config = dict(
    num_hidden_layers=14,
    hidden_size=224,
    n_experts=96,
    experts_per_token=8,
    d_expert=64,
    d_shared_expert=64,
    hidden_act='swiglu',
    moe_layers=[2, 3, 4, 5, 6, 7, 8, 9, 10, 11, 12, 13],
    router_score='sigmoid',
    normalize_top_k=True,
    routed_scale=2.83,
    balance_loss=0.0144,
    balance_bias=False,
    init_std_router=0.0071,
    lr_router=0.000476,
    num_attention_heads=5,
    num_key_value_heads=1,
    head_dim=64,
    vocab_size=8192,
    norm='rmsnorm',
    norm_place='pre',
    norm_eps=1e-05,
    positions='rope',
    rope_theta=10000.0,
    rope_fraction=1.0,
    qk_norm=False,
    attn_scale=0.125,
    tie_word_embeddings=False,
    parallel_block=False,
    init='uniform',
    init_std_qkv=0.0334,
    init_std_o=0.0,
    init_std_up=0.0334,
    init_std_down=0.0,
    optimizer='muon',
    learning_rate=0.00728,
    lr_mult_o=4.0,
    lr_mult_down=1.5,
    beta1=0.95,
    lr_head=0.0189,
    max_grad_norm=1.0,
    warmup_steps=200,
    schedule='wsd',
    decay_fraction=0.322,
    decay_shape='linear',
    final_lr_fraction=0.0,
    batch_tokens=65536,
    max_seq_len=256,
    doc_mask=True,
    train_tokens=297900000,
    max_steps=4546,
    dataset='wikipedia_en',
)
Below are experts of layer 9 (counted from 0) of a mixture-of-experts language model. Rows are named router (the router's row for the expert), gate (a neuron's input weights, with its number), up (a neuron's input weights, with its number), down (a neuron's output weights, with its number) and show model dimensions 0-223. Each number is 128 + 24 x the weight over its row's rms, rounded and kept within 0 to 255.
Before each expert's rows: "raises" lists some tokens whose logits its average output raises strongly, later layers aside; "comes after" lists some tokens at least twice as common just before its tokens as in all text. This comes from a sample of Wikipedia text that the model never trained on. Tokens count by the router's weight.

# expert 77
raises: "0", "2", "1", "3", "4", "6"
comes after: " ", "2", "1", "0", "9", "–"
router [127 141 154  88 120  88 144 117 119 144 115 164 126  93 108 128 122 124 162  94 104  89 108 141 153  85 133 136 131 138 176 122 159 128 113 135 156 137 128 154 148 122  70 146 122 112 118 101 129 119 136 131 144 190 124  99 151 100 122 126 149 140 157  74 117 109 148 135 143 126 146 131 110 123  72 134  85 123 131 116 109 133  99 172 100 120 141 124 127 148 112 185 104  95 128 146 157 123 125 111 143 123 126 125 123  89 145 121 130 107  76 129 149 147 142 169 104  85 135 128  86 155 117  98 132 160 122 100 129 110 157 183 124  80 131 166  88 169 126 156 140 130 105  90 173 143 116 125 150 147  91 106 127 112 139 134 111 178 127 143 125 104 183 192 134 119 110 110 114 102 117  94 145 158 125 145 109 103 143 144 128 149 148 126 115  96 124 135 127 147 127 159 134 128 148 116 149 123  94 125 131 175 112  89 118 133 152 125 114 137 144  96 112 100 101 124 179 172 132 138  84  96 147 121]
gate0 [133 121 124 108  96 104 128 115 131  93 111 107 124  99 146 153 125 104 124 141 102 121 160  68 126 123 138 106  88 131 147 134  99 142 151 166 171 110 137 144 133  94  84 149 120 134 103 119 133 114 123 110 156 146 135 157 126 104 155 116 138 173 147  60 133 125 135 103 122 104 133 149 146 116 154 119  56 127 125 140 133  85  76 101  93 126 114 164 138 144  96 131 105 134 158 146 122 109 154 126 141 109 148 131  94 143 123 106 126 131 123 114 147 165 117 165 111 134 155 100  92 132 136 146 160 163 144 119 158 104 125 155 122  73 108 158 117 116 162 164 145 118 157 137  94 128  94 120  83 164 148  97 154 115 119 134 112 165 112 126 136 122 159 162 144 143 117 128 126 125 129 133 131  95 167 119 185 106 168 105 150  99 135 167 136  98 150  91 102 131 135 155 110 123 127 108 132 143 122 155 145 195 103 101 165 132 128  99 140 162 120 126 136 108 121 161  86 132 131 150  87  68 128 106]
up0 [139 124 133 115  88 114 113 138 118 145 111 101 131 115 131 182 119 172 158 132 130  87 124  90 161 124 143  86 116 137 123 119 100 169 137 171 141 153  98 147 155 112 136 118 151 146 146 105 108 127 112 150 150 142 131 173  72  98 139  93 146 119 184  94 102 123 124 146 177 126 127 166 135 123 122 110 138 107 119 125 159 126 106  85  82 126 128 120 135 138  94 132 102 116 129 137 106 133 164  87 148 126 147 153 104 128 136 145 124 160 130 115 121 150 122 118 110 169 175  96 109 135 157 136 152 149  96 118 113 116 199 159  95 102 108 133 113 106 152 179 109 139 140 147  99 158 152 112  99 121 115 115 117 137 141 144  94 157  87 141 131 151 133 139 146 141 137 130 118 121 138 133 166 130 164 138 131  94 172  92 130 159 121 163  92  98 155 113 108 102 175  90 110  91 148 105 148 193 127 105 116 169 106 161 140 145 171 160 160 131 132 132 139 120 136 133 126 146 147  95 108 107 124 121]
down0 [143 133  81 130 107 128 133 135 117 118 154  70  93 118 156 105 100 104 130 138 101 124 154 178 132 150 137 112 126 106 167 123 143 133 108 130 156 111 147 160 116 125 134 114 100  96 141 121 146 163 167 175 162 111  84 102 105 176 119 135 158 148 126 126 118 112 122 138 125 113 153 130 127 152  87 134 120 155  95 108 136 113 163 166 129 140 145 152 146  69 152 147 103 141 147 127 135 130  58 165 131 163 171 117 124 113 119 135 113  83 123 138 122 120 149  78 125 123 139 128 149 104 112  91 112 149 148  80  86 105  98 143 173 173 148 106 128 125 101 100 174 137  97 131 155 151  91 113 163  89 131 172 127 112 150 115 152 105 133 121 120 110 134 119 167 102  78 170 131 132 154 110 128 137 116 112 113  96 142  90 137 137 165 137 152 117 122 114 136 129 112 174 101 102  90 152 153 106  98 161 148 126 136 173 107 117 113  97 122 120 139 106 155 133 133 113 128 131 152  93 134 111 147 143]
gate1 [132 145 134 165 128 132 106 115 104 144 132 136 143 123 133 177  88 108 176 135 158 110 112 114 141 132  98 115 112 146 128 170 135 188 133 141 120 118 156 132 135 146 147 101 174 151 114 153 146 112 118 164 189 161 127  95  96 103 121 125 116 107 125 116 141 144  92 122 157 135 137 130 151 105 111 148 110 147 143 138 139 141  77 102 106 145 120 127 100 113  85 175 153 108 119 137 124 134 143  88  80  94 122 105 127 145 116 130 152 104 126  88 127 156 122 112 107 133 137 100 130 137 117 155 144 108  86  81 143 115 131 108 139 108  94 100 132 138 155  85 114 143 130 149 142 164 136 125 206 103 145 123 143 142 169 128 125 128  78 104 147 103 127 128 134 165 101 104 143 106  73 113 132 168 113 161 172 133  91 123 125 168  93 116 139 140 135  88 155 149 163 130 106 152 122 148 174 134 116 120 155 159 122 162 159 114 135 138 128 100 173 109 127 120  58 146 111 130 140 130 129 164 127 143]
up1 [108 145 103 101 152 130 142 101 152 139 160 149 140 133 142 117 200 106 124 146 105 137 119 157 105 131 125 105 137 127  78 145 164 102 121 116  95  87 181  89  98 144 101 136 121 114 109  96 117 114 112  90 104 129  97 114 144 143 121 117 140 142 173 178 101 117 120 110 110 101 141  93 131 121 129 123 121 108 143 126  85  83 171 147 166  79 124 114 159 110 126 107 162 114 124 109 133 156 130 129 130  94 154 151 164 154 144 125 140 107 118 137 118 117 145  60 163 107 114 147 133 134 188 162 148 107 133 135 118 138  99 106 166 161 111 140 127 142  91  87 109  88  93 106 134 125 117 120 182 149 116 118 132 113 122 122 126 122 131 110 148 159 112 151 142 144 121 110 181 132 128 107 127 115 109  85 134 144 120 142 102 113 169 138 116 156  76 114 133 116 122  85 133 135 164 131 133 146 159 146 118 132 122 121 116 162 139 119  85 153 136 187 142 112  91  93 142 117  95 137 153 159  88 132]
down1 [160 168 140 158 120 123 125 131 140  91  86 124 116 103 146  95 166 127 128 117 113 114 144  59 105 154 141 173 121 142 112 145 134 128 114 119 143 123 143 147 136 170 127 144 134 149 140 121 116 127 133 143 128 144 101 144  95  90 168 121 168 111  92 109 115 126  87 128 187 118 130 156 158  97 119  99  99  94 111 123 109 131 130  95 158  88  86 149 128 140 124 148 118  97 144 143 135 138 109  92 150 143 129 152 119  97 159 134 116 130 104 178 124 128 153 136 108 116  92 170 118 151 103  83 124 132 124 150 116 142 119 141 147 122 132 115 146 113 136 165 143 149 125 106 132  70  98 161 107 115 111  98  48 147 158 115  91  99 120 139  80 106 104 114 158 167 110 140 180 102 123 104 125 124 124 125 146 137  88 159 138 149 151 102 149 129 143 128 129 125 161  89 123 123 137 123 158 140  87  96 122 102 106 142 136 101 146 139 159 133 110 145 111  76 109  80 132 149 151 102 163 115 101  92]
gate2 [118 185 106  96 107 126  61 150  90 141 164 112 115 135 134 134 103 141 161 127 134 128 150 112 117  79 160 119 106 137 135 108  96 127 145  93 174 110 162  65 138 112 129  87 173 145 151 112 103 107 125 188 157 120 119 152 146 143 110 117 141 114 144  78 155 123 118 104 116 102 131 139 143 169 135 150 134 129 103 123 107 113 153 130 137 164 117 154 105 152 108 145 120 125 124 165 130 119 132 110 125 118 118 125  91 135 116 128 129 108 155 120 120 174 121 119 107 144 127  85 120 151 135 108 149 123 138 125  89 121 101 127 111 114  99 114 153 140 170  62 149 114 131 123 133  89 117 144 115 169  92 131 147 152 154 152 127 103 131 131  97 121 148  96 163 165 158 108 140 145 108 112 161 173  76 149 135 132 112  91 156 137 128 128 130 140 158 122 121  86 125 126 157 154 104 113 157  78 148 124  97 123 163 115  98 124 141 148 129 109 158 148 116 175 162 136 122 128 126 143 169 103  92 181]
up2 [130  82 148 212 136 134 134 110 146 134  99 149 108 127 120 140 147 171  78  90  99 118 116 131 135 116  94 128 177 146 140 123 122 121  91 168 108  87 131 155 131 161 158 149  80 120 105 119 153 175 126  95 134 131 123 172 148 143 162 138 117 127 133 162 139 121 119 126 127 105 160 115  98 136 110 112 102 141 155 120 131 119 113 113 128 130 144 110 146  65 123 108 136 129 147 136 141 132 116  96 117 160 148 147 145 114  96 142 154 126 103 142 123 102 100 168 112  89 151 205 162 126 143 123 100 110 150 113 158 117 153 129  87  78 150  81 118 143  99 165 117 131 119 105 105 148 129 108 102  86 161 164 127 117 144 103 176 140 135 162 135 125 140 126 130  72  99 157 118 136 149 127 112  71 140  98 106 150 123 122 121  89 105 108 137 150  97 114 149 164 122 126 139 132 126 154 125 147  90  84 134 108 120 113 156 103 110 132 132 163 114 136 120 121 116 140 125 153 143 113 113 114 160 101]
down2 [113 142 188 168 128 128 131 116 166 160 125 170 153 104 107 115 148 129  94 169 151 111 136 118 154 111 136 131 130 143  85 143 118 144 150 152 134 132 102 104 146 123 140 103 149 151 105 140 109 119  82 120 113 129  95 104 173 122 116 138 100 105 158 137 133 156 161 116 128 113  97 126 154 130 144 128 146 112 137 162 103 133 125 140 134  90 145  86 100 164 110 146 134 155 117 135 119 147 140  89 145 108 105 156 124 146 147 120 167 141 126  91 166 118 102 182 127 119 141 164 110 134 115 159  92 126 117 134 176 165 143 106 104 160 137 170 105 131 131 112  62 136 176 106 106 123 170 167  94 147 159  79 115 124 118 124  95 178 133 137 115 149 104 129  98 149 176 104 122 127 108 140 100  81 113 135 133 155 106 159 133 131 106 131 121 141 126 105 119 122 142  83 147 145 106  94 103 120 167 106 138 128 126 114 141 165 167 140 122 159 129 118  98  88 123 126 124 120 123 176 173 158  84 150]

# expert 11
raises: "al", "ur", "king"
comes after: " ", "1", "2", " (", "3", "–"
router [114 164 170  62 142  87 138 139 130 171 140 121 153 120 126 131 110 129 139 100  88  91  84 158 163 108 157 148 125 136 167 130 147 124 120 152 130 137 113 126 153 104  99 164 104 106 133 134 129 139 139 134 129 168 165  87 134 134 149 109 158 101 149 106  86 119 121 121 156 114 142 106 154 148  61 119 111 119 129 115  90 162 106 176 153 118 130 119 104 116 118 152 117 103 108 103 168 136 114 132 102 135 105 155 113 121 119 134 134 119 122 118 139 141 139 179  88 125  96 130 137 158 109 104 114 154 154 103  98 133 149 140 130  74 126 129  98 151 132 130 121 120  99  61 119 163 109  88 158 118 144 128 133 121 127 135 109 158 131 135 113 125 141 122  86 122 145 128 117 113 114 141 142 170 139 117  77 142 127 161 106 125 119 129 162 124 134 147 153  91 127 162 123  96 180 128 134 145  75 114 140 162 135 110  81 138 146 119 138 101 131 122 121 109 111 154 164 195 155 128  78  87 134 160]
gate0 [124 111  94 113 114 110  92 144 110 149  92 140  89 105 158 126 131 153 140 115  83 131 115 133 128 111 155 183 147 153 127 147  94 127 138 120 132  97 144  77  93 131 140  90 141 111  79 133 163 102 150 129  95 139 124 157 125 167  98 135 108 152 145 124 117 129 141 123 106 119 124 127 151 136  99 149 107  93 104 188 118 114 106 148 163 132 110 104 112 161 130 132  90  96 125 134 141 167 138 115 107 149  90 136 139 119 114  92 139  82 122 146 178 161 189 133 177 169 110 143 130 172 131 150 102  81 109 104 147 130 139 120 127 177  93 108 165 110 154 104 149 100 107 119 132 145 109 134 126 107 113 135 149 128 122 154 128 116  99 101 163 150 110 136 126 136 169 101 158 158 140 125 113 148 161 130 109 144 119 134  82  94 146 112 156 100 116 122  92 150 109 156  94 110 154 109 157 136 198 135 172 148 131 147 121 150 121 133 172  99 108 154 137 110 104 125 113 150 102 125 123 117 155 141]
up0 [107 153 124 122 160 163 170 158  97 113 169 151 179 114  71 109 105 112  95 140 115 124 151 130 123 108 182 138 156 139 102 165 127 110 150 122  94 149 136 127  78 147 101 135 153 139 143 103 109 138 156  87 158  82 177  93 156 131 157 113 119 143 134 144 160 108 143 125 114 108 175 138 135  87 165 145 145 135 150 141  92 142 133 112 137 105 135 133 165 111  99 122 144 118 138 140 135 111  94 122 105 142 141 132 136 138 159 121 176 124 133 146 129 156 155 123 135 143 181 102 117 166 147 127 135 136 134 143 150  96 135  87  90 133 132 167 157 147 135 166 108 156  93 120 155 121 122 101 125 131 141 131 137 132  93 107 131 106 139 164 137 121  88 203 112 111 141 151 189  95 150 143 102 103  93 135 165 133 118 135  79 106 150 122 130 151 138 127 124 170 161 149 155 125 141 146 123 146 110 129 142 101 163 109 142 121 114 119  84 107 151 147 126 118 113 171 153 158 124 143 136 154 110 117]
down0 [136 166 118 109 126 106 132 138 120 149 162  67 124 119 112 144 122 117 175 124 142 128 133 133 148 170 125 124  87 128 107 108 134 144  75  91 126 106 164 116 125 122 178 132 108 126 117 104 120 164 125 117 134 146 142 149 117  93  79 123 104 172  98 133 144 100 137 108  86 117 140 132 141 188 136 153 140  86 149 134 134  82 126 142 159 120 137 154  91 150 104  98 106 162 135 148 124 146 100 121 111 118  79 108  90 120 112 132 134  86 130 139 125  96  96  91 115  96 140 120 174  99  95  98 154 149  91 107  97 107 113 124 112 128  70 143 107 128 111 140 150 175 103 139 119 136 163 142 155 113 169 154 132 108 118 109 109 111 126 189  72 105 131 107 127  96 141 133  72 116 115 107 163 142 174 119 130 121 119 117 104 120 145 143 134 137 132 136  99 147 155 141 148 116 138 151 144 123  89 111 158 104 141 107 130 130  91 179 119 163 153 133 128 145 133 117 104  90 151 138 139 159 151 124]
gate1 [121 120 102 112 155 113 136 136 152 133 152 145 115 144 119 141 109 136 126 136 146 125 120  94 136 118 108 120 120 115 162 113 122 139 118 136 141 100 106 147 118 118  93 107 148 117 123 167 172  64 141 153 114 131 102  87 129  95 140 132 164 138 184 133 128 159 122 107 100 127 157 158 167 144 128  82 142 136 123 127 112 121 124 106  94 102 147 156 121 134 100 171 131 134 114 196 138 133 129 171 124 147 140 142 115 168 161 145 124 129 125  80  96 133 132 130 105 144 204 124 130 129 105 113 125  99 110 146 105 132  79 134 133  76  96 119 165 110 102 131 115 194 103 133 136 121 147 136 116 175 146 117 204 131 123  81 114 147  91 147 118 125 176 138 130 161 165 132  94 133 101 136 140 115 114  98 108 125 170 183 122 157 125 103 168 110 145 148 163 129 137 142 118 144  93  96 107 108 161 144 118 127 146 130 144 133  86 124 142 114 139 143 164 115 140 117 145 122 163 109  87 123 155 133]
up1 [124 115 132  78 130 101 160 133 142 128  87 138 116 138 138 136 141  62 164 105 104 151 102 156 138 132 122 151 118 178 108 119 150 141 151 120 138  93 111 130 150 165 138 130 134  82 157 125 104 146 126 154 123 112 138 120  94 135 122 101 125  95 130 158 137 131 152 144  88 111 123 100 109 116 133 155 115 137 158 167 134 165 128 115 137 149 191  93 178 109 146 103 139 161  98 115 147 116 115 134 125 103 135  90 141  93 149  96 140  88 188  86 139  98 140 124 129 134 121  79  99 113 166 128 112 101 116  79 109 136 110  86 152 102 149 153 125 134  94  59  82 137 130 114 117 156 117 125 126 142  96 101 116 130 147 113 105 103 104 150 133 145 147 107 116 128 115 118 144 142 196 118 113 116 116 107 127 149 114 173 160  78 111 139 121  89 132 131 158 124  83 149 104 151 129 151 107 112 173 118 141 125 159  92 123 132 110 141 153 158 124 135 132 147 155 142 117 145 128 149 114 108 174 151]
down1 [173 121  49 163 145 114  87 140 148 139 123 121 152 128 126 140 107  95 125 160 113 144  77 139 104  95 137 145 122 136 174 132 113 110  93 125 120 147 166 133  96 156 136 109 100 133 147 111 140 138 179 106 105 114 145 112 128 115 110  99 115 138 141 108  81 136 150 141  73 132  85  93 115  99 131 152 131 103 127 160 139 163 105 139 106  96 124 143 139 112 117 160 143 144 115 127 157 124 117  69 126 120 122 155 146 145 168 123 179 185 129  93 130 116 107 164 113 126 111 101 116 122 181 131 110 143 101 138 109 166 131 137 139 129 128 146 115 132 141 106 134 143 111  97 152 142 122 117 150  86 145 123 117 152 108 145 153  97 171 138 145 136  93 134 107 128 119  94 134 145 132 140 129 184  74 128  96 143 134 137 134 116 142 119 123 103 167 107 137 162 123 122 132 141  85 116  80 151 149 127 124  81  83  90 126 158 125 156 144 112 119 112 144 143 164 118 109 166 124 173 103 105 138  81]
gate2 [162 126 122  69 143 136 133 175 179 147 144 179 179 122 128  75 116 190 110 154 134 119 124 125  94 124 112 125 121 142 167 106 125 102 106  99 106 110 164 121  99 117 112 121 109 105 134 112 136 117 147 158 122 124  94  77 117 128 117 144 142 115 112 113 100 133 165 115 124 111 141 106 130 130 152  99 137 143 107 149 141  76  62 167 137  79 127 149  94  61  97 102 111 135 131 141 176 138 116  97 134 115  63 152 113 124 128 158 123 165  96 125 105 102 135 158 126 140  93 135 175 151 125 117 112 104 149 137 130 116 100 125 132  97 132 113 113 108 100 130 136 167 138 159 106 127 144 136 110 117  78 136 143 125 102 137 115 134 157 166 169 125 135 127 140 128 156 149 118 108 123 126 138 138 151 100 145 153  73 152 143 119 142 131 124 125 138 129 101 137  98 101 126 134 125 141 100 145 108 154 119 183 167 142  89 133 111 126 111  73  95 143 153 121 118 108 109 148 134 131 114  97 119 120]
up2 [112 143 103  99 133 150 171 154 142 118 132 126 108 121 114 101 160 145 135 107 202  51 103 111 109 144 187 109 119 135 114 112 121 127  79 141  86 142 148 143 145 153 141 145 104 121  87  85 121  86 130 175 117 117 115 109 142 139 159 130 144 135 191 150  95  78 126  78 131 131 149  84 131 128 135 110 133 125 117  92 105  89 106 106 125 150 163 139 121 150 133 105 144 148 128 144 121 126 118  95 105 153 129 150 151 125 156 180 123 143 134 149 108 125 139 117 123 128 137 144 128 136 117 108 118 132 133 142 123 171 183 147 114 127 149 169 155 111 118 129 127 161 137 120 119  94  97 122 139 102 140  99 147 119 137 118 142 109  85 129 169 105 128  98 103 149 133 107 134 103 147 117 122 146 130 119 181 127 106 119  57 129 137 104  93 162 119 126 112 101 164 147 156 200 124  87 135 121 155 127 123 131 108 131 136 168 110 157 132 100 127 129 117 136 133 113 143 117 157 114 116 178 116 110]
down2 [108  79 136 140 132 158 104  81 128 133  87 158 145 125 145  75 131 134 141 132 160 125 128 131 137 128 132 155 118 126  99 138 132 152 110 139 138 142 137 152 120 155 190 136 103  82 137 138 149  92 129 177 141 166 153 138 135 143 161 128  91 134 138  77 137 115 130 113  85 108 156 120  84 140 137 114  89 175  97 157 120 116 145 130 119 177 131 130 101 143  98 115 104 135 117 147 171 181 131 145 166 180 103  99 157 132  57 151 157 114  84 148  99 167 124 111 141 122 119 156 119 101 126 134 138 123 121  99 132 114  97 100 106 129 170 137 123 154 138 134 156 136 131 126  84 159 149 108 133 133 160 178 115 103 123 167 133 141 120 130 110 128 186 120 108 103 105 147 109 125 116 157 123 141 131 142 125  99 112  62 132 103 140 135 151 109 136 136 161 145  79 142 147 127 113 153 167 134  95 153 107 132 131 139 136 135 118 125 138 152  94 117 156 124 124  97  84 120 108 170 135 143 124 121]

# expert 31
raises: "al", "\n", ",", " |"
comes after: "\n", "==", "|", "-", "===", "See"
router [ 92 138 144  84 140 148 164 135  93 163 121 160 135 166 106 133 122 124 116 128 124 109  69 150 124 148 138 148 122 131 118 133 158  99 136 118 143 122 136 159 102 104  62 142 106 116 113 120 121 169 135 153 128 161 114 141 132  83 102 122 178 117 143 124  96 145  98 117 142 138 133 133 133 124 127 126  83 171 112 110 147 142 104 128 144 149 143 126 120 139 129 156  91 109 146 107 156  95 123 126 111  80  94 100  60 130 116 135 146 151 118 136 127 121 116 150  93  96 122  98  75 129 125 116 122 163 130 121 124 142 117 140  95 126 171 126 127 186 146 123 166 144 110 111 150 117 127 131 153 122 130 136 145 175 178 107 138 134 126 100 120  93 134 159  71 157 125 114 127 111 104 119 132 133 152 119  87 112 110 141 126  79 117 112  52 127 120 111 134 119 134 137  87 127 161  72 148 143 117 118 124 157 135 113 120 147 143 139 140 135 150 147 132 106 122 132 191 174 152 103  98 143 188 105]
gate0 [ 95 124 160 125 148 136 127 172 142  89 153 153 136  86 102 151 105 104  98 159 134 112 117 158 147 151 155  99 111 161  98 101 162 105 105  97 125 116 131 142 158  94  89 154 152 110 127 135 179 147  89 154 113 155  86 114  71 129 127 113 130 137 133 121 131 106 113 140 114 127 114 102 118 125 108 164 133 112 115 157 115  88 158 134 162 147 156 149 141 144 120 110 118 158 149 128 122 113 142 139 130 133 159 125  79 135 152 103 121 153 152 135 123 178 128  92 132 124 123 132 145 115 157 146  99 134 131 148 103 156 124 137 137 105 137 118 145 142 121 130 115  95 117 117 121 154 169 123  84  73 127 122 170 140 132 172  81 147  89 128 140 128  60 143 132 155  93 121 155 125 126 103  83 159 132 100 138 122 123 149 125 162 121  78  93 129 160 148 123  99 118 161 145 124  85 106 150 102  88 157 176 187 139 117 126 168 132 133 128 112 118 125  95  79 104 103 142 111 148 140 108 147 113 111]
up0 [132  83  99 106 119 129 144 137 156 101  95 125 154 118 165 117 122 139 140 124 163 118 135 140 112 126 141 122 122  99 131 135 130 138  98 125 167 117 107 167  91  88 130 142 102 121 126 130 100 144 157 145  97 124 125 140 122 130 133 121 131 109 111 198 132 112 103 148 108 154  80 146 166 109  96 140 118 145 129 183 156 152 126 131 134 159 139 120 139 132 125 143 135 156 128 171 113 109  96 174 175 144 164 137 149 111 165 166 103 116 155 138 139 102  97 158 121 147 160 168 116 113 127 131 148  91 128  89 137  98 159 149  89 101 160 139 155 118 119 138 144  82 117 104 150 110 103 132 110  96 135  90 128 128 136 192  93 128 123 136 112 162  83 127 162 163 134 140 173 161 168 101 114 107 104 136 154 122 143 129  87 149 109  86 166 134 182 137 118 102 105 128 149 118 106 131  91 103 118 107 119 136 164 142 131 150 141 158  87 153 154 132 139 142 174 126 114 133 117 190 144 133 145 108]
down0 [175 114 141 160  68 114 129 131 164 129 148 129 141  97 143  99 118 112 112 144  91 155 118  98 119 145 136 131 155 126 107  91 153 137 125 168 128 162 133  94 136 140 150 131 146 169  87 119  91 138 167 157 147 178  96  58 103 137 134 151  47 108 117 184  98 112 140 135 152 122 141 150  98 122 103 129 135 129 117 104 161 171 148 101 112 139 148 135 111 140 165 125 122 108  79 142 141 157 109 124 134 114 152 118 113  98  92 129 128 136 116 109  99 105  92 128 113 118 168 165 163 125 124 149 156 144 109 141  98 116 134 141 108 127  91 134 142 136 117 113  94 111 120 116 107 129 126 119 154 129 142 153 110 156  91 134 121  88 130 150 131 170  93 112 105 124 105 104  96 116 120 129 126 154  81 113 124 137  97 150 135  92 147 133 116 123 107 165 137  89  85 123 140 166 117 131 128  97 156 126  78 146 139 153 117 123  87 123 106 116 145 135 159 192 145 139 120  89 133 130 131 167 143 120]
gate1 [118 133 127 104 146 115 124 126  98 135  93 161 148 190 112 101 102 110 124 130 126 159 120 115 127 163 139 151 142 169 107 129 127 123  93 152 121 142 138 167 156 143 131 144 123 144 130 119 131 166  99 155 174 151 102 228 126  82 174 148 125 106  90  93 134 141 120 141 145 123 110 125 152 132 132  99  98 143 148 141 148 105 124 127 129 113 162 147 132 122 138  81 123  87 151 102 131  57 171 124  87  95 114 129 107 110  94 155 147 134 131  88 140 152 151 135  80  89 124 100 112 128 141 128 106  88 116 107 121  88 101 125 130 117 154 108 118 144 144 132 109 167  91 110 112 143 104 152 141 136 144  91 153  93 143 109 140 113 161 115 160 120 110 139 124 109 180 137 102 129 126 137 153 108 120  88  72 125 147 161 113 136 131 134 118 156 127  96 135 111 133 116 124 153 146  83 106 162 126 122 101 156 126 154 113 159 130 138 143 102 100 119 103 109 102  92  88 157 120 124 108 111 153 143]
up1 [120 167 156 114 154 167 129 158 125 162 160 175 113 151 120 112 118 135 118 124  79  86 125 134 119 141 135 126 143 147 114 110 154 119  83 137  77 145 154 125 118 111 150 168  98  86 121 123 124 184 145 131 144 128 149 164  96  84 117  86 108 123 153 108 123 137 199 113 147 150 145 112 118 109 148 150 104 136 137 118 163 103 141 117  97 130 128 115 124 167 137 101 120 118 122 109 150 137 104  72  97 115 155 120 126 158 174 124 110 127 151 105 134 121 103 115 128  96 104  84 148 121 156 133 128 112 132 142 130  88 105 141 104  97 162 173 129 111 133 131 131 106 111 185 142 126 114 102 133 149 120 123 148 120 163 120 137 146 130 118 211 131 101 165 118 119 126 135 140 144 123 128 165 106 142 116 113 153 139 136 113 163 103  90 115 122 102 117 129 156 167  89 112 108 135 142  85 145  71 136 115 140 114 145 132 126  88 128 135 116 106 121 121 143 103  77 134 113 179 105  72  99 138 137]
down1 [ 93 163 143 136 132 102 127 109 123 132 131 174 143 145 100 130 120  85 116 154 100 109 140 131 118 108 101 128 121 100 123 163 123 118 139 114 116 127 142 136  98 122 113 140 131 125 172  80 125 120 111  99 161  88 111 100 128 150 124 140  97 123 172  99 124 156 131 165 139 105 140 154 141 114 170 123 144 147 127 114 114  66 152 160  85 122 130  91 123 104 126 115 166 113 119  96  88 104 155  74 100 118 136 108 144 150 106 126 135 163 137 114 182  93 141  95 125 112 157 176 133 113 174 180 114 140 115 164 150 127 121  89 164 190 127 112 162 139 129 113 115 141 157 118 144 141 153 127  99 141 181 155 136 124 190  83 126 138 158 142 134 131  95 129 140 111  60 120 155 161 121 134 127 139  93 109 128 110 136 117 142 135 129 126 136  96 116 135 103 124  76 102 102  92 149 155 131 106 147 136 108 106 148 125 132 149 161 134 138 112 154 130 164 118 107 124 141 171 131 114 134 171 121 100]
gate2 [ 95 175 147 106 124 140 129 120 166 107 108 157 141 137 145 141 138 119 108  94 110 128  84 127 135 119 134 162 144  68 144  98 123 108 142 151 138  85 144 134 119 153 108 133 140 170 152 131 102 140 133 147 110 165  68 165  85  84  82 112 125 143 131 120 122 129 151 147 152 135 114 162 117 147 133 162 125 156 122  88 137 138  95  76 122 117 154 118 104  95 139 123 100 116 104 138 125 104 136 150 112  97 118 142 136 155 164 117 161 149 125 129 135 118 105 151 113 173 122 123 132 120 103 102  95 151 120  92 141 125 113 119  88 117 198 159 148 122 102 106 101 111 138 104 173  75 115  96 115 124 136 137 160 150 142 175 152 123 132 110 134 155 135 154 113 171 161 156  60 101 141 112 127 136 142 156 113 152 131 137 137  92 126 113 173 118 110 169 164 139 158 111  74 137 146 108 116 132 121 138 164 139 120 142 162 159 125 132 113 171 121 126 127 104 128 129 149 122 100 159 141 131 102  89]
up2 [121 115 133 119  98 123 124 147 116 133 119 178 156 118 101 185 127 131 108 141 124 104 160  98  95 112 121 157 130 131 148 125 118 112 134 142 114 142 120 115 112 140 196 160  98 136 132 107 120 152 140 129 116 142 189 109 117 168 165 123 123 157 128 135 112 126  81 100  86 121 103 120 131 151 128 102 103 145  61 193 125 166 125 138 184 131  88 143 151 146 134  98 117 130 125 130  95 115 135 132 145 189 115  87  74  99 134 118 143 117 111 147 129  92 146 106 131 128 119 146 121 149 118 147 155 132 117 150 121 113 179 152  92 134 110 101 111 119 121 109 117 101 135 138  79 134 136 130 165 150 105 102 158  92 128 116 131 124 119 159 122 146 165 118 103 111 152 121 162 125 100 175 115 143  93 137 134 130 140 111 160 167 151 128 154 114  91 132  94 136 129 162 175  97  89 150 164 135 120  90 133 139 153 116  92 115  92 113 109 187 138 108 129 139 124  97 102 122 128 122  93 133 106 106]
down2 [183 108 152 127 119 131 133 141 191 153 165 133 104 136  83 162 128 101 114 144 158 142 124  92 166 122 137 174 138  79 140 165  88 155 103 128 143 169 146  92 112 108 118 113 145 114 101  77 123 135  93 105 123 120 113 175 102 148 144 165 156 137 119 120 128  96 101 175  80 130 132 142 115 108 127 149  79 137 127 140 155 145 137 100 120 146 133 145  55 129 131 113 111 126 127 121 130 123 109 133 140 133 173 115  66 156 139 112 150 117 150 140 128  85 139 116 127 117  81 106 124 153 145 135 132 107 122 128 119 142  89  85 102  83 198 118 123 114 143 138 114 159 178 142 100 178 118 121 179 124 110 108 130 124 133 138 163 144 136 104 125 140 140 126 126 115 134  94 179 139 113 149 122 128 154 152 106 130 106 120 182 197 102 169 121 137 103 136  97 124 132 136 125 119 131 122 148 103 134 120 124 125 127 148 138 128 107 140 118 119 142 117 106 140 108 118 140 111 144 141 114 158 144 117]